Experts of a small language model: vocabulary 2048.
Below are experts of layer 5 (counted from 0) of a mixture-of-experts language model. Rows are named router (the router's row for the expert), up (a neuron's input weights, with its number) and show model dimensions 0-127. Each number is 50 + 12 x the weight over its row's rms, rounded and kept within 0 to 99.
After each expert's rows: a language model's description of what the expert responds to. This comes from a sample of Wikipedia text that the model never trained on.

# expert 47
router:42 50 41 61 54 57 45 71 54 59 44 34 26 63 58 46 50 57 54 45 35 78 56 46 58 42 69 66 50 61 56 47 67 72 31 34 33 50 56 55 52 47 64 42 54 53 47 56 48 57 63 42 60 41 37 55 46 39 60 54 66 68 62 56 35 29 33 45 43 57 34 69 75 68 45 68 52 49 47 66 42 40 41 58 72 71 43 36 36 27 61 47 48 48 42 43 65 48 45 42 62 31 63 33 51 44 37 44 61 43 36 50 53 54 48 66 56 72 38 49 42 28 48 65 29 43 39 25
up0:46 47 49 56 37 59 32 53 33 55 62 43 58 47 39 61 42 39 48 47 48 65 50 52 51 64 31 29 60 67 61 56 55 56 56 49 30 55 34 44 56 30 42 65 30 32 40 59 51 73 42 55 55 64 51 78 48 40 71 43 53 38 31 43 37 37 35 47 32 71 58 39 26 42 44 23 39 39 67 46 45 44 49 62 61 44 25 55 34 73 64 71 42 53 37 49 41 49 48 62 49 58 64 26 41 65 45 37 32 75 51 47 50 43 50 58 51 61 53 36 64 47 40 51 57 59 35 61
What it handles: Commas and conjunctions. Commas after names or clauses, and and, of, including, which and table pipes between items, as in College of Science, Shrivenham.

# expert 17
router:31 75 54 79 38 45 56 65 68 54 66 33 43 59 83 52 54 63 38 32 50 80 61 43 28 44 45 51 46 51 58 43 60 71 42 34 63 53 54 67 47 49 56 28 59 47 58 69 53 58 54 63 59 47 35 62 54 47 47 42 56 59 64 40 31 48 38 60 52 41 37 63 71 47 44 61 60 53 33 62 45 61 37 57 47 55 43 34 39 40 70 22 68 38 31 51 57 67 70 66 59 38 44 49 37 55 42 54 49 46 40 36 48 45 58 64 47 66 55 44 46 57 49 63 30 45 51 46
up0:48 52 61 74 62 62 62 54 40 35 55 36 46 54 60 26 45 51 67 59 55 69 54 30 65 43 39 28 71 56 57 56 50 44 45 61 46 42 36 52 71 56 42 59 49 53 55 58 47 55 43 43 54 68 56 71 76 59 44 45 60 61 33 55 51 38 55 36 46 70 45 61 21 49 47 44 47 53 65 24 46 66 57 52 60 56 47 43 41 70 38 57 55 42 59 44 53 54 26 36 61 51 58 59 59 29 35 54 64 28 50 45 26 62 73 52 34 43 33 46 63 39 68 40 56 35 65 40
What it handles: Sentence and section breaks. Sentence-ending periods, paragraph breaks, heading markers and list dashes, often after place names in county and district entries.

# expert 27
router:30 66 34 51 55 33 46 63 67 60 55 43 47 61 84 56 49 61 30 40 60 64 57 50 31 58 62 62 48 65 54 69 57 71 43 41 43 37 51 49 47 59 52 35 57 63 38 51 61 63 68 40 62 32 24 51 66 55 60 52 66 56 59 43 40 38 29 69 48 50 43 58 62 53 34 60 40 55 33 51 49 69 35 60 64 53 31 39 53 23 53 36 46 48 34 55 46 54 63 39 55 40 42 29 42 32 45 52 51 36 34 49 50 38 63 62 69 66 45 68 41 42 52 52 30 32 56 47
up0:60 37 50 43 36 58 41 61 62 26 56 47 62 35 41 36 33 61 53 46 35 42 47 56 40 64 61 45 44 43 52 60 47 34 29 60 33 49 53 48 44 62 42 96 45 33 49 51 37 31 47 36 80 71 83 50 38 47 53 40 38 53 59 65 54 57 58 54 38 43 49 40 41 45 56 55 55 63 55 43 34 39 43 26 38 73 63 46 50 46 42 27 58 51 65 49 35 45 43 41 46 50 68 39 30 53 47 38 57 53 48 42 65 63 53 63 40 43 45 75 36 57 60 45 37 52 55 43
What it handles: Plural and noun suffixes. Word-ending suffixes, mostly plural -s, -es, -ions, -ities, -ations (services, battalions, choices), plus section-heading closers like ==.

# expert 45
router:42 55 32 53 54 45 56 58 42 75 54 46 64 51 59 51 58 52 47 45 46 51 28 22 46 36 65 64 50 46 48 52 46 49 47 55 34 48 60 50 40 48 54 35 90 48 32 78 52 57 64 37 58 52 32 51 47 42 70 59 53 55 59 44 47 25 53 53 45 47 36 77 66 43 40 33 64 64 37 68 41 50 40 51 68 52 32 47 56 51 51 30 46 46 51 54 35 50 70 41 65 39 45 55 53 62 50 42 75 38 29 46 50 50 61 64 66 46 56 60 34 41 27 63 47 49 29 24
up0:67 49 40 45 69 59 58 79 56 51 36 61 51 37 63 30 47 53 48 44 38 44 52 39 71 37 59 27 59 48 68 46 40 36 62 40 51 45 43 71 52 23 55 38 56 44 23 44 75 61 33 34 51 42 69 31 37 40 41 45 48 60 42 62 67 40 33 44 62 50 49 44 62 45 50 42 43 59 49 46 45 55 50 46 35 75 48 32 54 33 51 57 43 78 39 52 55 40 55 42 40 60 65 43 40 45 40 60 58 43 65 81 35 48 54 38 47 49 58 54 44 47 32 52 52 72 47 27
What it handles: Spaces before years; ex-, Har-. Spaces before years after commas or in (in 1885, July 1944), plus word pieces ex, Car, Har, um, in: exactly, Humphrey.

# expert 31
router:36 64 39 50 59 52 40 64 60 50 43 20 33 56 62 45 43 62 37 46 47 61 53 30 37 58 62 48 46 55 38 53 52 49 36 34 46 25 61 45 38 24 64 51 56 43 40 52 50 63 50 46 65 55 45 44 47 41 65 38 77 65 58 30 46 41 46 53 46 26 47 80 59 61 65 55 50 53 40 52 58 63 48 52 40 54 51 38 65 53 68 50 45 54 44 32 70 50 46 42 45 22 75 31 53 47 44 29 39 51 34 58 74 52 72 45 53 65 47 63 39 40 47 65 50 44 27 40
up0:46 48 42 53 63 48 44 64 34 38 44 20 54 65 75 40 40 29 48 47 30 53 59 62 72 53 62 50 43 50 53 57 54 53 42 67 37 42 47 40 66 48 52 37 71 57 50 67 41 32 59 53 40 54 62 21 45 54 63 64 49 62 42 42 26 26 56 44 59 67 61 64 39 32 68 58 72 44 26 44 71 49 37 63 66 48 57 49 61 41 50 47 51 52 63 65 30 58 36 46 42 59 46 66 43 68 34 48 36 52 40 36 37 63 53 52 39 56 61 48 44 49 51 55 52 60 75 34
What it handles: Inner word syllables. Vowels and syllables inside longer, often Latinate or foreign words, such as Del-u-xe, fit-n-ess, Sup-erv-isors, Enter-pr-ises, semia-qu-atic.

# expert 32
router:40 73 27 50 49 41 45 57 53 63 52 53 48 70 61 51 42 39 35 49 45 59 55 46 23 51 54 60 34 51 32 54 50 62 26 42 43 37 54 66 33 43 53 26 48 50 27 61 46 62 51 34 56 51 32 53 47 36 43 62 61 58 57 52 58 27 48 57 42 25 48 83 50 55 63 45 30 48 33 55 42 51 62 68 44 57 48 52 50 57 52 47 50 43 34 57 37 44 58 49 22 33 69 26 43 43 38 28 43 37 57 44 75 60 70 51 55 48 43 60 52 45 40 71 41 36 32 46
up0:54 36 21 53 63 54 49 54 42 62 44 41 49 57 61 60 46 56 44 45 48 29 28 52 39 53 67 62 29 25 51 39 67 48 66 58 47 62 51 64 42 69 52 64 44 30 48 61 48 70 56 52 66 50 58 60 38 61 55 63 35 45 52 67 66 59 26 62 56 40 31 43 57 43 57 54 48 40 61 41 35 39 53 56 61 36 39 64 45 52 23 32 53 34 32 61 54 51 29 68 31 62 42 42 64 46 48 51 23 51 59 51 40 68 53 52 66 60 28 55 66 41 53 54 68 44 32 44
What it handles: Latinate word middles. Second pieces of Latinate words after a prefix like con, pro, re, such as Pro-v-ince, Conc-urr-ency, occ-as-ional, resp-ons-ibility.

# expert 43
router:41 45 49 49 56 46 36 73 56 53 52 45 29 46 50 40 38 58 52 46 40 73 33 34 55 51 63 64 33 62 47 43 61 60 42 31 50 48 69 50 51 62 62 42 58 49 47 74 60 54 57 49 55 39 39 48 53 52 63 44 65 65 57 46 47 26 22 37 19 38 41 50 59 40 45 44 49 41 60 74 38 78 23 63 69 47 35 51 58 36 61 45 52 52 42 29 68 55 72 38 56 23 62 32 51 37 39 40 40 51 42 57 71 64 50 59 50 63 34 47 56 45 52 66 46 46 42 38
up0:42 45 33 55 68 53 43 63 24 56 55 35 47 58 57 59 49 52 39 61 62 59 67 52 46 55 45 72 48 45 36 32 30 68 50 76 58 40 48 43 43 54 42 57 46 37 55 30 50 46 46 54 52 68 57 43 33 40 45 52 56 46 43 43 48 47 35 44 21 43 48 46 49 46 41 54 55 38 39 56 71 60 32 64 40 53 43 48 58 26 70 63 68 69 62 65 40 47 42 64 74 57 45 59 44 53 15 64 34 54 27 58 69 81 56 39 57 41 48 49 63 44 69 64 51 49 43 52
What it handles: Table pipes and semicolons. Table cell separators and semicolons in lists or reference strings, plus Romance particles de, la, La, De in names.

# expert 41
router:32 44 39 51 51 47 58 47 48 58 60 54 61 55 69 27 44 45 60 59 44 65 47 24 36 33 54 67 39 58 43 59 56 65 52 41 53 50 68 70 37 57 59 58 51 57 47 67 43 57 60 52 60 31 53 78 71 34 65 60 56 74 72 33 43 48 39 70 35 47 39 45 55 55 43 55 46 66 42 61 55 84 43 81 54 67 46 51 44 41 64 27 63 53 45 40 42 65 37 40 32 33 51 54 48 42 43 54 50 38 61 51 48 56 71 57 50 65 44 59 57 37 50 67 37 38 49 37
up0:61 51 53 53 54 45 31 35 58 42 42 51 43 65 29 32 49 37 44 48 54 69 48 71 68 58 32 50 51 40 45 73 56 43 36 27 39 45 56 53 51 37 35 56 56 56 48 57 41 50 48 47 35 56 58 78 22 62 65 48 26 44 70 42 46 51 42 63 40 52 46 44 40 49 38 45 57 40 60 79 46 59 57 79 64 55 59 51 70 49 41 53 43 33 51 41 55 31 60 40 49 66 58 86 48 45 46 37 49 41 53 27 66 57 48 57 48 64 64 35 69 38 50 48 52 52 44 72
What it handles: Word-initial S, B, M, V. Single capital or small letters S, B, M, V, J starting words, often after parentheses: (Billboard), Substitutions, Scientific, squadron, bombardment.

# expert 28
router:41 71 45 38 63 37 44 75 74 63 56 43 39 61 78 37 44 79 36 57 52 51 39 62 50 54 64 60 55 63 50 42 70 53 56 40 48 44 61 53 55 58 46 50 62 59 27 48 49 55 58 25 70 52 19 46 47 45 54 64 66 43 52 43 34 42 20 53 43 44 50 67 59 56 31 64 57 66 47 68 53 71 32 53 63 63 37 46 32 35 55 45 47 43 47 48 31 63 50 45 55 54 62 35 29 39 53 51 65 55 34 44 58 48 55 69 56 43 39 54 37 31 54 39 45 39 45 49
up0:38 59 52 50 52 70 48 52 66 35 63 37 54 55 45 48 41 46 68 50 40 56 61 68 48 55 28 58 60 39 60 37 46 50 23 57 39 44 53 50 51 59 50 58 72 43 51 36 54 58 62 64 79 73 68 66 63 41 37 59 42 42 49 51 60 37 64 66 42 45 41 27 36 52 43 62 52 58 44 58 70 21 54 66 51 65 52 60 50 54 33 46 62 29 58 30 41 54 52 70 48 49 47 44 53 42 63 39 65 69 51 36 19 53 45 23 47 46 37 35 71 62 43 48 62 57 61 46
What it handles: Word-final endings. Final pieces of names and nouns, especially plural or surname endings like s, son, es, ards, as in Jørg-ens-en, Billi-ards, Willough-by.

# expert 16
router:29 62 47 60 60 33 67 64 51 55 51 54 37 64 73 48 45 54 52 57 41 51 47 63 45 54 66 48 60 56 39 39 65 58 53 36 43 23 62 76 46 18 64 47 63 51 29 56 41 61 61 41 61 39 38 50 54 56 58 65 47 49 59 24 38 43 45 67 37 46 26 49 63 42 40 45 57 60 37 63 44 62 43 58 49 43 79 57 48 41 63 52 56 25 39 46 34 63 52 52 43 43 47 24 43 23 58 59 38 56 31 71 67 39 59 66 70 44 54 50 43 42 45 60 54 47 46 43
up0:62 39 63 43 38 59 66 59 42 57 39 58 42 25 60 39 53 76 73 49 35 56 50 54 65 40 61 29 39 72 69 45 48 52 60 41 40 46 43 42 51 67 51 62 70 50 24 36 70 43 36 43 60 47 36 74 65 67 47 24 57 39 41 41 42 42 60 40 36 45 35 39 50 58 33 49 36 56 45 24 54 51 49 48 59 47 39 57 57 54 61 59 27 48 47 45 79 58 54 56 61 61 32 66 62 43 51 53 41 43 67 47 38 68 58 42 36 35 52 72 50 56 54 58 62 47 39 44
What it handles: Foreign name syllables. Mid-word syllables in non-English proper names, especially Japanese, Filipino, Chinese, Slavic, such as Tok-ug-awa, Taus-ug, Chunw-ang.

# expert 42
router:36 53 24 55 39 54 55 57 71 61 51 42 25 45 64 60 57 53 32 47 61 73 48 36 34 38 64 55 54 57 47 56 77 56 25 47 44 30 63 57 19 41 55 33 67 53 54 76 50 57 53 50 53 36 35 59 52 54 60 44 59 69 64 30 26 32 45 67 24 51 39 61 54 50 37 45 53 65 30 46 35 71 57 51 50 42 45 44 55 34 55 48 62 35 26 67 52 61 62 52 45 37 42 43 56 38 63 44 41 44 52 47 49 44 52 43 58 60 36 44 53 48 42 47 51 31 42 40
up0:56 46 52 44 32 47 55 39 51 65 53 47 46 47 51 67 74 48 36 32 46 94 67 55 40 59 69 51 57 59 52 49 62 42 60 35 53 40 51 68 42 40 52 33 55 43 61 51 31 42 48 36 41 51 38 68 71 62 50 36 40 50 42 53 43 53 47 56 61 39 34 46 71 38 43 57 53 31 33 60 56 47 50 37 37 59 51 45 63 62 56 57 68 28 53 37 51 24 57 51 51 80 54 59 53 56 38 44 67 51 43 42 46 55 72 65 62 55 53 49 74 79 41 58 35 68 47 34
What it handles: Headings, breaks, "i" pieces. Paragraph breaks and == section heading markers, opening quotes, and the piece i inside words like h-i-atus, und-i-agnosed, Gab-i.

# expert 5
router:54 52 41 60 61 54 55 61 64 43 53 39 49 62 47 33 55 56 54 44 30 82 59 46 57 39 70 67 53 61 64 43 79 72 23 33 26 50 57 51 51 47 54 53 56 50 41 55 49 56 67 45 55 42 31 60 41 50 63 54 55 72 57 50 26 34 32 50 50 45 38 64 53 52 46 81 49 49 53 72 32 47 38 73 70 61 43 28 38 25 62 36 61 41 41 40 61 52 57 45 61 45 48 47 51 38 43 41 65 37 35 43 42 44 50 56 39 57 49 53 42 43 48 59 35 54 41 25
up0:60 50 45 50 52 55 63 49 56 61 60 48 16 47 31 54 58 43 56 56 50 50 27 37 51 35 55 44 54 75 40 66 52 36 45 54 70 69 48 45 37 53 66 43 47 47 64 46 48 32 53 83 58 55 72 74 58 54 50 54 52 35 35 30 54 39 62 52 67 41 45 45 35 59 52 52 44 60 64 40 52 63 71 62 64 44 39 35 72 65 58 57 65 58 52 57 48 68 45 75 43 44 57 60 77 67 45 50 50 72 65 48 39 42 55 60 39 54 61 44 54 38 59 47 68 32 55 70
What it handles: Connectives before numbers. Commas, pipes, colons, and, with, of, in inside numbers and after figures in statistics, tables and track listings, e.g. $38,640, 2:55.